config.yaml
experts_per_token: 8
activation: "swiglu"
head_dim: 128
qk_norm: false
attn_scale: 0.0884
lr: 0.00159
steps: 4012
Below are experts of layer 8 (counted from 0) of a mixture-of-experts language model. Rows are named down (a neuron's output weights, with its number) and show model dimensions 0-255. Each number is 128 + 32 x the weight over its row's rms, rounded and kept within 0 to 255. Numbers have three digits each.
Before each expert's rows: "raises" lists some tokens whose logits its average output raises strongly, later layers aside. This comes from a sample of Wikipedia text that the model never trained on.

# expert 40
raises: " and", " with", " the", " a"
down4:165179120110102160093151138123124140163147136120083130147121124121146158142122153136140111090154148132126106172115076131137175181147159189101143087133120090117111118096120122105164116113117138129146106136125118133111108095107110126078122164132153077104118074093204095076132185189090120111137119095156110165099182143117179145151156144079118163097102152143164121184084111164106103094113124089143113126077112133176101084117123168179166122152082064075095100189110045063099142087081124171173127128176177092091098147071097055206107112153074069128151135101090135124094117150202122097146072152118088108120143084163128150077098149108142189125089114126134096180109114203111096139128098099101156120169164080116133120156127111017096098121083101126112142122100105113180135151148120
down5:133149142109122127134087201180111093053132173168161145140140137133143184132116136087110101147133181194148156130165134127171157127100122127113101099194152132130102161165048180132091162160104113143084101095135151124149149184094159141160157134169133054140152107114160149173181142120147058085139087133109064075100149135101143157147157124103064105159112108138132140134125057106188152155157147081148110173115127127138114184093147079194124118111134131158150120215117124104145148097084105135069102065098180128129183147078107115057098159162118098155094163178095100133132091137119139103118188120162160091131110133110128066132121093171110114165128116143125070177190085132144137085123141129122101135165113107166135109091092134087156140097145094101078159167067130085095183146153149

# expert 17
raises: "\"", " ", "st"
down4:171139076121131186119099087144136125161136219156175106183160125079154130136028174147070167112158162131123166117147126095096179134146111158153120115120085095160092150057105133093120141134083142114123138101072163090112152068127089100071144117203100115074175066127163165149130117094168124157143099105072156136079145076106108120090112218135153141075151115119152108135111116093126122124152148110156110163137135104091140038102135123149148127101086098090137153201142118128084112167143147144180146166135111108105149134100165088160130092120116093124161180110134153057192113111160093086165088091132102163122151115159139106126126116165086140122106210150148163168121131120076072173132132123116128096181123114086137159124118150078101145139153141172150115124186123146156155147110187
down5:110179135088122122189128148105133115071114142154187153120137141127130134070153063054128130142187155127141129066119085196176089097174119107132135131156122123128162076162145149017117129092123088140132133157150088105184092159128154180128154134163078121120108160122164120144133120110085090089143087158184117121091158168133080105119176115148155105089128149149132121155101056129181152114160118124089170180150083138130096158132091105105143101141074181141135125212130137149135185119170164085107175076144181111101141125121133158116123151115153114134092123152080076086154167106151076097131116156156117109158120175120127088061133114137185096129091148100129114207172095087157150175100106147203109127122105194118109129098137117141134051154177096112112155148119173112111136180164142

# expert 26
raises: "ty", "l", "te"
down5:190083119148184113116147125122081183110106070155169229158153158093116052161145160121124134192113160061106159139122087115102152097138122149065135149113090123110089076137099141094102075135102161117097166195157120088100129172121152135156096167166151069188149143076186158139115129065127117123101112115109156102157084108184126093094150132125121068094140149120109138094154035127178121121105130161132176065094133124135091160130082129113126150115110132138123157167162138089078149104108122084131190156082176085110113125132081116083165185130126094122134129092127086123143165076121115076116169077124116107142078151170133073067124099159113067109172113130150147173155115144124089142066141123145153175137122178133109115061124128129128163118109138114104165076079107117132168132129136
down6:046128169133139135059098113162096131148124150161112100123117121144122152106123108183100120170121147082056098129161106131099158089136142151161161145063111136090097128138135104133087133123096107074156071134171147140106109175136124138093124163069094095105088146057054155147143101153188122113122092151109121160173131193148135154172161115083083203191170115071130138110093152148107089133103162096098123132162106066113058103146139091141122135062106161073137116141084166172130111137152137180195146176123129153148119073085180141136152098132109117183174090094131139144086172132154088134083123139117127133171104126164106110126144158172085118106124149118146109149191128150143127136085148136145099136182122162189147091108135156179091122136146180153131131088125169110129055199046107

# expert 44
raises: "–", "a", "'"
down5:152119095065145120116160163130090054152122156148179150156180127074122114108157136142080111133162187115121170150137136117179097143094104113131164106156136116099120175134123215128119116115115117092139106171140105164111092177150166139099134141162152100126107147152230115112160133098035091125232132126147094117077141171118167119105189145152129082111096106104155139177178109095092129158133113171126144132108057190090108137126116113182108130126060140050096112145132170104164135081148164107149178139081155133163111126109092123168164183117138099152057073120149088183143113113193131107132106118143133067130084177147176095168162078150174073131089128165122103147130102111140119109112139140162126124158157154149104142162145115114159071120137146147156177133106199105155127124108169
down6:180115044119145126137092132098107102182109123170130130109127133152129137045142119100125119119149174094128106103132120101143163074164117146109091166099085135165123150180111165041111138064090185104155137114143123157134119106128125147153153146154069118081108125091159112198161161123145105097136142157117119151201122143162121133135185069096104138120111134060146119102098088159134116107100107126105121128130112133095041097117166135127086128099089114062078089140140175104170127176155156091205093141139076142128100048091166220167102117072160192178150130120153112123099133166149112161073108206081107176119126149094146112089109113137154118127145131087138078089164097133164093123141123162080129163181143166115121118110153150126116136128127153178131099062116107093065104088095114

# expert 9
raises: "(", " (", "'s", "r", "D", "E"
down2:109164110138086115159124146176117190125102124154171139091136152075131172111164063114136126169103137138134093137107126085123103103139149125087194109109065160088173154130133181073121116133118144110080179178142150189157125093092089162122130124083118176080126132106133147138100116136147147079099147126157174133133079112130076144139096119131143137130199078089132124169165169075105137160159142153153149111089141124028137169147125141082110139086152167119095147160121151121165056104076136102072129119164190135143113092113168146125107111159103176142123095125118133140106087100149155121080121181083133124130040159193141117186119146112133140166072081145109133115150148071078106118139166176183089141098139161148118099214069136138118079129086076150161099115104143142208118065109129
down3:188114189092111110138156053066098105099127165132137107035157145101099071156145111104159142106062149087143123050080169123155140116143143141115177118121124103091133106125107081110104143144109125182115126131152165098156157121130101175123113127106157066134136167156121117082159131096130090133137085090159112104173142136155149204119105168108131109184058168178135087114159116150047081149139095122101137110147120135173142096130187076083160106126144118169127134141180095113093184098144093135116177150102192073132092072147120117073152123109122126146113110095116111078137148126038127148117107095110088122182113126221120123129181147168121178175105135128083126114140156183113141150123171127151088170113135202129128110096078083101143147121146129123153143130141095136114169138048144

# expert 2
raises: "c", "na", "d", "ce"
down2:153105111146145113087086133129207135153127174119141122175126197104149137163196078093106143120219146090120075161073132167172104176174165133081151115173108147105141141147185218122097117176101106132093125152111146157112165072115126167086124114107161153105167139098102124113072176198118162097111120178151146120170148129130091134101022183100132194120121090170109088123169142150169139134120162108083140121168140140078160119072130065100133205143136170135138131127157103132131123118126118131154170143110161125110135106105158144094147153142132136092163098145083135152074162085079167157112097161096141152074101122119139104149129126043109155158099107133131103159153148125107122131122192169140125162130157174219145127158067172141106128136122095127170117122126089139163082157130113
down3:124182128118124163113118117074119128077140179093155114088139114089093067125179106083092140096096127106102126106117138105183090126117155092159148117115121145129144181105084143092093079174109131124119155180111149123138118160104042123125094167128094078151103197120153117151141105102180135137125118140152110107127199080105102155155169119138096124120013152110053110152070146146104182204146067110126096109107138138074120073100147075173191068149171133138122178186144152126150177091104127119114110139157180108163092149136163154128126140126155108159111071112122080103138051162059184102165135118162112112139142105123138153141168183125109129193086085114124122139137129096105147132136179114134100161129107131089131141109086094062125130156142136118105146143097078120028112145106139

# expert 37
raises: "iv", "ous", " ("
down5:160126133074166154107211177132095089058093138142163155177114115132199139136141092102149073141119159161135110148162126126098136174140114122130117086097077061122131146119137152076140126145097132151090079125075122133099154096065131121121091090111114101115145172102162164161109112112113068104111111104135109105111123068139131093131142173183174114075076111143076142081160041095143111095125131141112170115079134150102158207189098098147108114067134117128041177161135191103148140120101147113134196102145125130136142133126084112118119155149116098072145150070118101153145189135209085081102083146074141131172123186193152097101133104082139125160111159139118136179195123140106135086151096181182107143154114144102133147141084103079076099136102152109113119158130120134110116138111153
down6:067111108149170129118103043119139115159159097110128099174131134093085119123164117204101067140090183101110143168093120196104131047163150085177153102125118135045137095142166101138117163182142096125151112192106157145196099150163109154123110178091084166116119193111070085119066159126156105166121136147108101097139138141161102154164131119055133018171133125102146100131135132156072121112136156099146119132133084106116104087144132162147103169125125091040119121112097135152115150118162125153124149154144136173127156097086103109137172183159120104122119074109104132185120142163118102178147124118140119148153143106148092128173147132134121118115134127098118113178175148109142115101171157130086150042157093152199101129100153150148112109190156091126089124126133085091139098202068127

# expert 19
raises: " a", " an", " the"
down30:112104138090106139091160120123156153143118072144063111129089146147188087092149111128144109204089131094139133122178102077178108094189117164138190194113123144089089148157123167138085139071183127100078105129103153108145133107188112183166115158139117143120183165117020154116157158166140083093160131136115132126089051129091104130145089039130144112154207161153097100073126092129095128112148109146123119149171128086065136135083141155086137143170142093115148158172086111098127151148144182127082089168134097138153125071182117181151195165132167100160137150146145136101121103140120156116115129089121143169138146113147128140141081142142136115074147069088145082164151118113110153106085141149156132126148089126189109084088132166189153116131070144102175134129190104148159140103085133
down31:163110150129142134175086137130148115118124141139161146113159176066096088136161077107149160117140104116131123135068103149091153176141134101126166107122112146079168125167161110152158173229092153178113164108168128102100169151128149149166129142070142158140160181140113127129093113101066136086130120070123140123108186132136151079096142138118133077117046173122159063188128063144105105143076130201106125111098071138111121211192112118117130095173163125140185135106141139157145102180110072193125183096133144128128145171154125133120110158146096110094103157044124110094119173100154108088097115161223113152132102146137073137108157124143111132189120120119082153088115176204148109100130134075115119146109120067105153140129138090151108187112143121088097155094121146130140172101114184